config.toml
n_layer = 13
moe_layers = [2, 3, 4, 5, 6, 7, 8, 9, 10, 11, 12]
normalize_top_k = false
routed_scale = 1.0
balance_bias = false
shared_expert_gate = true
tie_embeddings = true
grad_clip = 0.5
train_tokens = 255700000
steps = 3902
dataset = "wikipedia_en"
Below are experts of layer 4 (counted from 0) of a mixture-of-experts language model. Rows are named gate (a neuron's input weights, with its number), up (a neuron's input weights, with its number), down (a neuron's output weights, with its number) and show model dimensions 0-255. Each number is 500 + 25 x the weight over its row's rms, rounded and kept within 0 to 999. Numbers have three digits each.
Before each expert's rows: a language model's description of what the expert responds to. This comes from a sample of Wikipedia text that the model never trained on.

# expert 30
Quantity and role nouns. out in X out of 100 scores, prepositions like through and with, and role nouns such as office, player, coach, teams.
gate0:498501485491511468489531494502505480533467487504514489521521472498536464513521466490484462511527528519463425490516516543482492447541516494492498526540515491457475529470469510484485519497505536507517420495499464448524509518510509501510512485490480499519485515498465465492483495523486477528486497481525542520471567487483548496485510474512448494519471445482544497535487518508475479481480479489501502466492472555528515511469531503502471520504513491506506494536506480509465515505532523544472503522487523477490527476501504491523531529487460511509491468505458471527463490450468522485515519521484505496498519494482499482509509506525478485497510518455491505433512513467483498527527504548531459450522475488527521475497494494541487499529465501469501522546466504529559495468523539
up0:492538502528533530509464526468515499446515551514485488477510529483489486474488525517519523465532466499506528516459524480499472556492467527528501492455521497534525479531511503532518500484504510500469541498459514510460520458482502458501480456491485506483486507486531512497517520470499537498505520506472467474498471517486465471469505470498564521505531524488487520473506507511485533512532528498499536524530526466488490477518479527479492518501532504488523518465488508515541451509509490493526476476487521536528496471507494516490475482509529495517542484524528536460550537548526478510506445471491483481483500528483518514504498448482535517524514462551502486553513476479477549467507468530491518545510536499498513486478502490470520486478521489539486498476517473480457515545452457
down0:484547507491526509536499508510501509514494545456473517466502536494483486451487490512531530506507496523544515467477517475533501516511512501535510466477474460568514461499470503509517502489497538499477492489438523490454515489474514502484518493488498506455505498504512519468502492432507527491475499515512484511503459459475529454449456458500541463509521502444534499468501521492506495537498536480498500537502482477506502522492529490511496511493481550463489487503493486528492474499532513481512460451490497493506531493532518491511501488470491489492461518526477481516547521519476460543531491511494474472489528501529473547519486491479530588507478496543471495514502483504519516553503479454496489486468531533476525484479505466498496511492547523542496495522495460469457530506498489
gate1:526505497473464564534489542489531447493528497524487493471483455477487456502484500442478477533500494497544505506484537466524459462483511485530505473518499506476500541487498470481490514555449514511487521513490496507417497477477489471502496502527505501508504545520492495502500512460518481467552512505501535438470489479469529513492494484491518491496500467489532515483463469494531495489463476483536530479508484482525495503526501488534534523488478546490508479500522483478464487509520498527502547526517552486493515529511542526530519509501502535504500494499501540497479503544550476498527486508509478472508554517497521450570525482527522512499549485558493490475494486475474507525529499489537494517499489509517489506538475523544520520527459506491474488467482494522491475497521507
up1:492547501521515461521502451500492520553487508485515521500485508531522524489509463541512484501534466489463483473511484527499502530505510489493484520482485453487538452531498579524521523457524504487486477466490537493552502510533506552475519473488477544457507446460496509492499496495475504520437511504489469550540526529524488515511519500499500501530497546477465521473497534509481478502529517492468517486465532512510478477505487508496484520522544435512450502518492542494526497496470470464476455485494481494510523473471497462505482502502476456507479492510487486485517481478488476515482485503518510478470475491516489502466447520469509510506465487465519499551495486531511484502499511534505486476530546461475524447483500465477497498475511493542527515553523468486525508501470485
down1:456523503538505521509508502536496481479481522498497535513485480530546507510494456479488509445480452486489479458517524467503497505479498465506504487463551485541551500481525508464466512482536460514511429454469497462488526526457488492514516432474535557478484531528462481487526489536469494482498500469504518520511511523511541490460515458490512446493524511506458497542488516490482483493522507507471493492529528535501532484495521520500517503478537467518490514485557495508492513514501484505480524461530500486523501476451528484496508451477539469516523506488494494507522474525503550510527520489505519442487471514541488517486473483496476463482501475503527497520477517487451521526502489481496445514476475454512524505500491479496461518478482526472508524523525494466504515483513471
gate2:519500512472492440495478505504508504536533461490513528499516542504508498504494499509529504439513478485482448512470529516501500463535480510506529489515493515539501450491499503546507520508535469502497504519514520504507525482506492544510481505519468540489512493484545522494509466488480549545500449549528485462500475449519497480510489506452469542470486437489520486476499498484533491508487490529492472515533519498504525544536497471544498510530511474471558485518488501485514482472469542493491506488491531486477493489551487489433522498490503513448518527482488498480489455506471514479518472512489483518525496500493537536543496522508492484517473516517507520521532528520541460503477503535521545522561519546462501541517504522494513532517543529495491525480523514500486476442481482
up2:505476499529507508475526529471487509467469472470504514492528501485526465512480508523516516563505470508489510551507503465445465489484511508453461465503536506497451527501509538513507498483476512521539507514493503474507519494458511479488492506511506520506537483506507462489495510486502472525512532479485566545519495507515506513533462488538507518531471520499508502514509452489421568480473517452461468531485479487491486512515479492497525484451510489506486518506452537500510515476518465484482506497547499518539473484524471550519477469486470464509529471525551543505509504492517499506523481503474481526477425508461441467515497540528498481509551509522505511526488531519485500555489470483483481510490511485498498474519514498541508491508456490505490487501485494495510526554482488
down2:506507536530500551514524481487484500493490498496513477509538536505506494499496462530555500485469532515492475498521567519520506535529558516509550486496532528484515470438504498501512484466482487510484495505527472472534482495444489515477466534472509476476496466546464505489468523460507474508465476515500491498505497514484489477496523499496495501487478530521510507471510484505459486491497564480470480502528534508520557523466472512503512517474516481460474483534517539517476547503489492513494476519472483480504513505495465462514501476486521487451522438497502453486494510491429522532495480455513489534442490507484448506483500535511496477490506510464486461549504523512521486476491504485525513468525534493496519459469485495511441522512470506523524539547473515492485489508526519
gate3:465486485519535474539513513486502516526548526543508514511503498508476471540524504486497499489494489520475471478484534463471480471499505495541477528492470473488508521494479535470513494454461482516454488483461501460500503474521477488505491474469472517424504503545472490504561519480467501503464516498491500521466549523481501504504529502495453455502528477476508552520477494502511484493480474472472518510498498559534472488511492528477464554495531502506518485522486481524534470521550510554490539475497467462497510496514529482501513474549489506529517469524500519455462503481478466528506488455497507494481489502481495489554521497486521492519539463530520486488505467511501497459556507520523457486524525476514519461481482451539547505504490500511460483536499487495510536497492523
up3:536511466476533557479469513480487503504541470505533519505524539510497513476461512503509488515453478488460510486505526531465459540478520489545522520508498455538473525480530469496476512490500502510500495508473520512513535498512479485533467470533502486473507502462535510536502491530496472532486525482526490472513510478500500495510442464480516476458524503478540543504494476497518512526562461528484475468485526473538487472496452495495512469531491462465512520477540480539488499503499510520537469492453463489473471482521514538454523456504476507513507494485479490526523519537510493473518501508466485487541523531461520488502510520492506534487506572496512487555463439485485525495479490498528501488498530490523500543544471527525473501511518534503481477517508515490486472539465501
down3:534487484485498484539511519524520491491552518470487487495515539512469446488490471496500503481476518471498514538465533491505503509472510544518516479493547517517523462503514513527486472531480487519449484519495514539484523464491505489505475480501500484510541504510463523514547512553478462514478491514461486501440451535473508515494508484500507478510490521462489523560472490470499464512471533492524503520487530510489501494531547475489511481518508486527492484546521525507500493502484455487519518522556515523468487493475497500517476514489490496529478469517529459496500489481479520528485491519542553514452496522457559533517519468531484512507478468507480486550472443515541496562513451505446505476480471459490476465497485480489503483459505549512518464508488487497479490525519508
gate4:496538484511552464506512543501530500522501507462461486477498519468477481504516522494537506489527509517536503519470503515496484561475508509498505490535490488523537489490497511477480480456492477489476529491491510498485520499498501444494489488480505519495528523518449497536508474507532461504460507528490525500511491512477535495523438512548497502521509521515467526481512540504465521503508533492502482542501508493452493490481505516526495530497459478464478453523469539475534466500510440478519434519488538483512494508499490470480513495541494510442484457496514478534489473495487501545545482513489460528511465475499518515473474518468482493497502461432552470475491539448443486526496477484501475488478535439475533495517535465497514482507512514513516469522515506503476470518500518
up4:508524506501507466550503529524520495529512486483452478508507520467459466479494534513510529463502522517537519516461481503524457545494519505492549482527498470507505482519516504488487457455488477528480489511494507493485549503531457460468472512493502501502523527524487490507466493512526474495487505553499489493528462481493526510516470532532497506522511496530503500488510496494499505534471522477515463545512499497463494502503484475530521480460455479511486506535482513494497466512493491489555463543490543484471507516509528465479487513529526517482494497475506500525524449481480512559526498508505476541529466442493530514495499514497469459488503457455543469489490543482450500539498499483467482485492496443473518516540539494475507477489535533492531451520537517472471436465514503
down4:482517474489541499479521501516478508461483510516475539501497497511539508508508479440504478490534495460501519502511490515522510479511495524530497536528532497469523536518491520532523492455501515462495461539547474504507476539489493509537511527474497497489530451511516512527505540467519490523532490517478504474512528496516466492490495460461492466508505487498504523510515518481482521459522484515481484482486509503527497475461468511508470478515492487498531507545507519450503496486527496523453484497519469487505474506468501493432489503463512517519484473481553445478463561520523539510554542474468467468494509572444501489523511468490522496489492507496494507509491497495465506517500492479513514504529562508500531449495547499523503483477497437473551554516485545506475482530493487

# expert 33
Nationality and name endings. Word endings forming nationalities or place and name endings, such as ish, ian, at, ati, after stems like Turk, Ghana.
gate1:516535504500494503569497520511518442524481566515460477485499507456508494496522512474523484506512450516495500519461537508521492467508472557561494489526500473491502552503474519481501513480500494485492461536465524509520517480495507496514523462514497509471506517530468502514518501533483509518520530487482528490465504526489508468506511513492502509520509464501548455518462539481478492503479474431493533487484497510499434506525537506534477530517480502501525514541511504526498514540522496513492518510491543443497531463493542477537524525495553524506531475487490521492439494534505514537532484462457476469490480494474515499550525464500503493493501494505511501488516516472491501518515476535520487510496516480506532476469517473555516498518505477474470515520502443556529494495479532
up1:472519510490486544552514512507554471555503528524455467477477504492508489498515479462489449511493458489495534524484515512542529500504532540569483526487508493521525526501486508465507487461513516481472521531456478487483472483483483521469497508488508467506529503502516476540508479529475510510506535480491527501472475526456504449517502512531492507517472501506520489510480517470467509545430462446504503524494496481510483479490543505526501515519482503539509517509522504540472507534527460534490528535489538443485556491480515498547495491484556523521488524509511466512454521535448504545493512477502489496516506492490508491487474507505449536509501486481498484508487502471491483514498536560508487513506501495469530528489543473519481477486512506484461542531518484518531484515508457
down1:470516483526489489543524526503502496466498465522477490479507503488501486482483554500488464529551458511509535501448495504470476530510506512470498465479517518485477576488511507512502466480512525466484490542532473508440520498515466517526513536494441522468481506524503481453488473495492523506488537531479547472487548477497455498519539522493504492482443529492469520507500512519523483529463467513506496493456532499498472457482499503494510527478458513530492501502514501500469498505521522529484477542496535497496514487487491510521533492467514498513488540532521497498469516506506494519422515471522486484492465517507532477493526518497459478481462496490431494488521542513448487516538538491514481463499499512500496509522534497497535450516525498484540505489534533493472504469449534
gate2:502487510496507446494510482503487500495457515496483522524506504507501486488511481501500449502495493494471483517490546515480525495510505477522498512545495510498484509459449521499490507503508497477535491490516483449504515496510508455553498497538530526507549490547498494504535503557499427520483492463494557517516531525482550528462520452513488477510478463538516469551517508469498488473538507528505517455499498564481488502491501512553497490500525480495477474530543487503481497479525514524497516515473499477489501481523472484529472496532518512534520497462510462484472507478523504473508457490473559513483423490506509453504507482519534475490480509472482506492505553495474509478541474545534489469539502484535507479473512494527485514504451471483492503506455498513532541458536522
up2:498480466480507459491500485513497496487493504502506541532483498479515519488511463507483483488484511492480473511507512492486542500497530489516525502541513497534468495436464505506462541494489479523533514493525485471480487491540514495519486517515477520528550493497487488491509520551484428531458485477529518531535533536468530527485497459486490491484472457523497466510524484474493481472548517555524502455502539528503535497485475508527493484484531459486482463530548484472475554464515488516525502509461522496457498493492480436501458510506517500492496485474533456507480513483500536476498504513496545512520439497524461461504459503522538472515491513477463490481499516500503504477507481535536454490534506516519507448474471471532488494493502454499493500525472505471506478430522514
down2:471500531525514507515489546500523538496507486527520541518560535490506495532526489559476510468480524486514502481499498515459471503486507478481489503517485556530517517495513463481528460475528462468513504491498470454466495556508475526502514499504501498500502507515524470485473485479501520456497536536515485500550510507537497429525536514514508462492519498476509515425497455565503515487520557467456485495501460500540471508473483523491514476480508566490449496546530489468523497508533504505513526495505506545476543496540474509475533505464470517481450516505493524527535521494497465511523507475487503514519515487497524520488486542524518502513498494471491462485517492519496530509459492508465533497491504502498519490516472535504510484515492486547494481502485506522454451505478478
gate3:472507487499482527499491509513535477499459479496478503500500501515470509499474522499546517560482499512425491461516512545570497528492480491525510488507494488526486556527499539476554524516466481464492489549514471489491454517457514534458517502500517527543475516499479502501475523522507542486502572490487489525471502492453512468494538490508455514526512462493531470497483514532482490491517489499502522463477466528500518516520512474480487505506491505502498496483516498541481465567476516520518485468476490506523463523527578507487485461516474501493534516470487489490492524538513508527518497523527552470475492548507517454510526486501531502511529527496488518466506484507490538522449468496497507498510511512499477525495541467491516484534538472508493534541490506531530515542505484
up3:493460508509504489512466531499495478477494491496502480450504456489496480492498474451495519507498483482471489513479532537483467489472517534553506491508487497475532510464547514471509491489512532492471497495514521530519499450516500474499483492489503525505512518498458559494511508495493515535542491503483544506467486504539486511496489479444496505500472503517474531470423493485498548537523455511510489529531471501496498467540478526482539474527472534526522488494490502480494521511460536497458467537467502440498520486515504506476486475526517561499499489495494521471534509552492486541476501501518474462456491454477494486507466494506473519475485536541461501496478535480487447533486475433461478533502494459526503524461524518502531544493510511502482522533505513503526538501471512
down3:499519512518513438534525480487524539490487527509526523486527513512512476492526511479523512530490547490524476449551551530464480495498499503505495515540488498531472537543498532480534460507527473527494502496516491490520527514511473498526459482502518463472533508465539490500507485514442508492452503519538528476526538544508500500449495476484497528493497487445442497506481522533468508494510513553467540477513520501512479450513493535457489471516478520482469486512476506483530551507493472457457515465537499464488471508490476461495534566526473498489514504520492510511463502534503497476550470506494471478496506506465498497456506511500498518514500504494497495535470511510479493496510535506534492493521508552523479506486509483477472497499489443524521516533506499470474454510466536
gate4:536501465555475480480516493495527520553538547501482504492505531493496496456533481494466473491519532496496477478451473507452452486492502521501475503510538465517476510497468546491473515477447511487488495488491481482506571563496501512503521506548487482509506513517492495466505497481533436504469537490474516491477533526485496509468455514532520488536492485512512480493475495524493476435482524473493533506486505513523462495506494508514463513483508465490502463520491506492508501498515467518529467490507490480473523503498507503500464477513497550499498485526517489497476471461505472546480525463513541517514548516536523476517565505507453505528504533491474493502477499484523529478531501501468504405531487514456542472474503464495479522464502493472466512506491489486473513485503527
up4:465507516569482513488526498507500544539525480506482500526474518528450504466462495507454520476500537458555470497472460492498441559506514488477517506506481522543494500536514520453523464500496561450449501462493486504512486555509499487479488502501460504526513495520491474494493504525517459479472518507514495525535500483501486498479472497570524463527476492526484526480549512520513497454495522499522475494492516532501495483499522479472471501488530516494486499454542482474493513508545485487506473457495501508505490532503534488504498452505475478496466505536530490543502548466513487562475535494470525508537535512504504466502515516542488485473528502513515505512450495483547514538493534521472496491475481511488511466477493471498458481519504515514509520503498528492454502495519494
down4:530539547519515523518567478507519541515553507484551465549547496505447481472485457523488496474523473504527497496482479533511499523517492469474524482537503476512524465521505496485464519495483473515489490527553457535532508473504511512504489456503431480492512518472512544473527462471513502500530501529495481506470505502494498482526539547513508513520517533518478533483525529516467500500465543504502507467487503506498493531504515512541449485502493482524470521488538488511517460530495479459539518495525503500537520492505491499457541523508507482515508483476481482528487412489488509500514535465501449496511496507498512467495511539516533511477523532475504500537483511513543541497475543495533485504517517506458477481517539511530491473499517520507520469513505516511490525458468497
gate5:494504504486515452516507544463508451543501523564442484487516483484530458494505521493502451499487511534509505485497553555489452507534470504506490492485496500478549518470457481480516535471533493505499518494477497498476497480488466481521535450526507544507464532522462521518486502499486465542516519505473529464483484533513510485482532495503488485530527484462470477493467496524505451517474519482455508496493476501514503501524558517530496521540532510469469493492510513526509509504515476530516489482506545502497498502535512512485487489520535485480502480490459535483471507480496466521560460452452491497488496537496496519521500464484505506535500494503531508507543484485465515519488472523491460470517556508514529475489528516512537501498456502528512487512458454495544549481469488
up5:520498460530516519455463481516497536457515482519476474541511458457515521491475533476551479514481482520526535471534508493511528503508531481507515527527493521458537505512494543483533475508469528502522456487533469449466538501460475503467540472492485531471499525526476517492495483506480483536499494461451481459479516476532487525463519475463504472504541473503503513475544486512460514501467511470463476500490485532460489489480479510471536470508512485526537503534465512512530495468457483462474532496485494494474483501478524517476481551471475478468497504503527528496510454545541492479510515510509494467531499529485488471496478477528521490496505540540497501476535517454484495528468502525506465509455516468518480496474498529508543470494493523513473518506525529484495518540515511
down5:481488523483458486481485491451515501496512522506515473507501504494508511468473481494498485480487553519503468500494541495498538476490505497513476519517492496516527492498504461513462534490525481515520509532515516469491519488524471498510517504475476467485527533497506490528499517487479502496475439513542516486469530462512492491502525547470483485493481503466518560469481503506506446463484555488486529461505494556491495474496494544474506503495519505471527480496504528476502484496487519509490511483531511486512529483458494486497494499560572489491522453445481511509483463489476474558530496533527486563520527533462552521535524523514498486524402506502509470471532454510494440464521521513528495518516466526505508513512491508484495515505492493550510525503500506542470524517537524

# expert 17
Foreign name fragments. Inner syllables of Japanese, Indian and other non-European names after an initial letter, such as ag, ic, imm in Takagi, Jimmie.
gate1:506527528515506478544512529482520502489502473498483505426491503501499471534492504498560496484465511545501504528501521468525474470473456484527481525490488508479505498500511473479453484486516498498496509517502479490432491524475529489517504486538483526458486498484513466501482502504494472515491501490475489479533474477449488538503534468470509468530495518466545527483512522485474458493507476520422473499514538471481499551498476525472544527515464510500481514521484424504500481474489495526471532504453502535501558493455462555486508515489527518503512505500530504534491506485499488517467509508499485482534519530529461529477525472502473519484473488535504515504528519500462500433502538486544495514516490458489534482524527496509525467474495489513481520494545462523486500539471496
up1:480519502479497515489503461517452462473489507508506466525498471511508506434510553522477483501544460474511476487482495524496508509526536538485505456486530481492487488531519508541539528508517492483515489482499503512556508505502484458503513475510472465497522486530531530496524494466497498546538542526503493499495494496527517481513510502524507539469503508502514445509525501516548524484530523488554532500502476502538493437486544481535488492470566523533510483461496542508507468515511510510529453474522535470522463523500518468505506492516459464455530496491493510480507476526528481511515518465485528523478473488488515477528494509508507472515469489428525509491510505469519527516488512526461469482471540520536464504490485491530474513529544515506527507511490514529486508419510476
down1:514499450470505519499496526508488490462496494522463508492482498510512527444509522498487488519459539499467487496526526511474514509447492503499482482474502471498492530461496487490482504475510557489479500518478462536518477485474501544453552541481540474512461502475527497514547475509504463497446486458516480509503511476475537447467505506485535536498474530483478489503556520495561535527545483485473527520506492472486468471485519495540492518522489526472552477508469483467519534527482546486506501483479477478478528465514528526494524484468498520487493523536475478520468488514472539563478482516499485494505518501535472469475541501492567516503521510493467505479496503502491494527491506469518495474530488497482486494481477549489479489498542507529479485529543478549526494539489504
gate2:428506501505539481486524548531457512511455536514532479483503468444523503504493482474532502466535513509463520520526555481519455483573540498509503502548498470512528497458480492489503468453490494505533518517478530464542512522476434482541501512539500492498513513488515508512514517482480510515507485501552533521480478490469527492534555498485491509515528481530530500522510509539486486509499485501473493518489486506489494500531516510528449545488529504503489505518502507510473469528532542507491515488485468527514497458512505513510509445505528516528536498486455458478501476541497500506500528443499463487525500500487543458504467527498480470519490531513488463506494524527531484520487502494482488526508530507469522491462557495506508525468452525501489491516502451505539494481502517
up2:440509502516512480487518555520474504489478524495522501529507492443521519466545471490495500491492510550485502526498530472512459506535572529521524456517502473508526439449479488512511460472517495501520521491479525490519480521465450515489497515527468492513525478479529484530509514496489521520506479541521534487460470455459507469509520487510472535514512460536510512529489505519482520508486478494525478540464501499463475559502503492531439524512497490537478518510520551506458507518530517510512513513497497534515504484502487502496496446496506484493486488481456474506514523542493510507515518493509474494491506493458530481502465525533514473510490550529486457513538474492558490533450496483473500546481529513510502474471502520525499541476445525472517487494504478468493469519518512
down2:493513503550470527529531473478518506492533468507501531488554488526529525496473494515505483490508514502546526498481501503472510475516491550522480461501470507528524562478527528512548470484493512518505534512511483500524461523498538515453470516519481482515458482508503462514504505453507512490501502512474505535482466495472490516493527504538522519491496528518509491490522527495485484468453500527515437501475548503478529536500500494534463505502464555499497525506509507490444470494474491487471469487499495495490498500517466483527501520483480469544481546536545457512479501481511526516546478501497484451499481529505499521491498477465525494503532526517484536505530464491492491546491529534479565424464540515512458564506508490515469499486499483505512502545512525491505451499492479
gate3:490485558513466532503510522480483499487476498545499502447507503477522503475522467520521459527480496479469546511522500530444523531475455521472501479512484488485504537457478544520485494490453524496510510505509513477513548451490493469542475504525530489502501497491552516466487502479507445517482499536490532518467500494535522510471498490544531496474476504516526484506496507504478529450506525501509515499563522450526481504521484506501461542476503499518552541506484488547505512520502513510480429497490512489512477494456450493494547485521484501500528513514480506491529492497508475522572463487516490470475492493493470528465479474480527523555500504514498476494509471496471487457477495496480489475513483516486513499527467529527472476458483511574479515496525465491480483483507477
up3:519488534454471525512509447479489509509465488501511491457526525457487499464478442508534479500498506507489552508516521562489558500521488526470509499507522484503477491506525509509539491533560487546493483487514483495486506477489484515531475507518512530488505486489501493518462512506470486479487473543483542520490532510551521514440511492509536502497484524501534511533503474455474503504487509501524530460523545470530492536486495491498475488443473502527537559467504516545501541484496491521496518547482476496505486504447480463503529555497490500540506499493486526501526524511477508500544453492554503472500507534516459486472452503493492503527527479521500489505528460541488497470489519488522520512522526520488498509550449508526465455507512487551489520501496492483509499469496529
down3:488461505532480459488514493488475529556519525492504537503483504542449486502506490509499528516430429460497478509476519482477471504551536518474510490518495500468514491462484531493494534498463507481524512475469529463445518501501474491460516486530455519517462499499527530475525540490536518549498550524488502541540439505470448510518513552579483511510499488499540484486508472521504525507507478510514507523508494497537454470493477507504464495502499467544487500480485483479497458477533505550538477476509480492465470481507511499510507495500498478472503494483518471477526529506509512529474504466483498508471489547487499511497500520502498478518525467466502501504478500491529527494513510503507535470524500478514500526516527516557555513474528456506521519510467477474511519494478521
gate4:517513492533493520463546505493524485520569500533507506515495530486485497492476486483479451503532481519480520465441512453503478499530494476481470511492519482506565496479486541500479549469453465497441520526478548531499542479487516490510518513486450517467497515497531498460473514467536533508504485510511510469498541493479509519494492483491460507509507529498492523545474555524490465511449480459501526466507473557485443540543504497529513528517504501514497511523502501508488450519469494493479504524507497512525513515497519518461533482545566476505495487542495499477492496514532489500488521479496462455478499493501533492520499522472534506517510501479486480516475495488490496504543510496510469479476526483523498486499474482515503486451494503432498461513514513535470525492450528
up4:461532535491498490535457523501494494492434512523495483468545472496520479493516487502508516474503515479485464549535527516503514496472492520524518485501497496460448518492494493497524487508505525504542465521512507470531459513475494482511481461483514480502520507514500508488551503541475458518512520447480510511489488505495525489464516508488546461502520470502489466493474466466511548468566507493468480516514509462493550491493531533506523486488517503483513451499482499497524508492531558524490524453521541500491480478530525480536487511471448536483542475442486526548459497513455511489514465510472522542506463520484469523523494495483485495481480486528489488466541523481466521500475476518497504507509468481502486484480540492502525515528472494563508554492464469505515483499536473
down4:477489507517489480484501486516517485512481475490511517479471510510527489481475533497515512537498513515461562507473481489477504517472498509513491523422521510552489547524558514484444497542522514456477497470521479502517521503492520492487529497528492518528446510504457519477464530494503518446505494518482496495517510520504491531449520478486494511505447492517503515501531533476520496529475503521503499501496491464490456501540488521491492539480468451495533482476453501507489474489506466527462462527516510521491501460499494504517547526522519501531494539469551510498494496523521445507501491453524474479492504499544493499458544508485511502534469493452512506483516493503517509461501515454489477451466503532545460522515540476516526494528505526504526533521496472518534497516419484
gate5:533486466498495503495525488524506518507476481494491510476446510473510496483521528536517468549478463519486544422503510511466479533540487489531455510475489460507519507490510527451531514521503480492511521484477513483447482511477532470475490502468559538457483517495482496447484488523527528518528446540492538494494463549530494512486483467502478504500471464503468465465459543542539474520506441503475507520507451485484492475467483518493494512486443464508467492496500469482500465501475502486466493510478459497496495497491505496489490498481513502490514530507478519525530529528484463472479526546505492500503536529507478458499520474531506534498510512514526512535507492499461486553524494484494447500463495497497514519485549487487523489511523516448512482453480496482520504524512488
up5:492508461515547486473466484483481500521517510459493476539501477538479512524487492482499496459505458481507447526501489478544550521506505483492515543511474498478481483558477464546507484482490501508505513475481483519513505490533474512524507502563457499506493470454499528515485515496475528521487526497567491532492498502491491494526478566484521475493524525457506524525490483503527505493504536462547500505514512489524503464446512496499500473536492487482498502452511535461483503519497499540531510501512498528471505511461532487490504506527506500464467499495522465493479519440524514528475504468540551523499524511453542508494522506481509516456498516469431474496502507474530533446509497528495506507483488532488459483554492493491492538531492469497516539495510517510539502449528528
down5:502457512467474485504477497530519497578497494518536491505444483508521478475516498483509491518471521487478533472478550525457547538500499534485535511473504461532496502488478497492523478450480545506509497547476475536536499476506471497504499486501538527509466501499481512469516562477466493510523478501467539505491530510461541504505488456489544458493441491481502481501516510462528498486512503493437500492500464521496530466520546522531496534535507483455502490503480543504556533520499504502508462497507492532484494504494471516489494507507490532497501499487489496516514473486443443483463522530471521510446480539521547515475522501501457485502518501478467532487500454498496498490486521520514471486478528473522531502469478500485528513491478492521511521513518501547545460493500527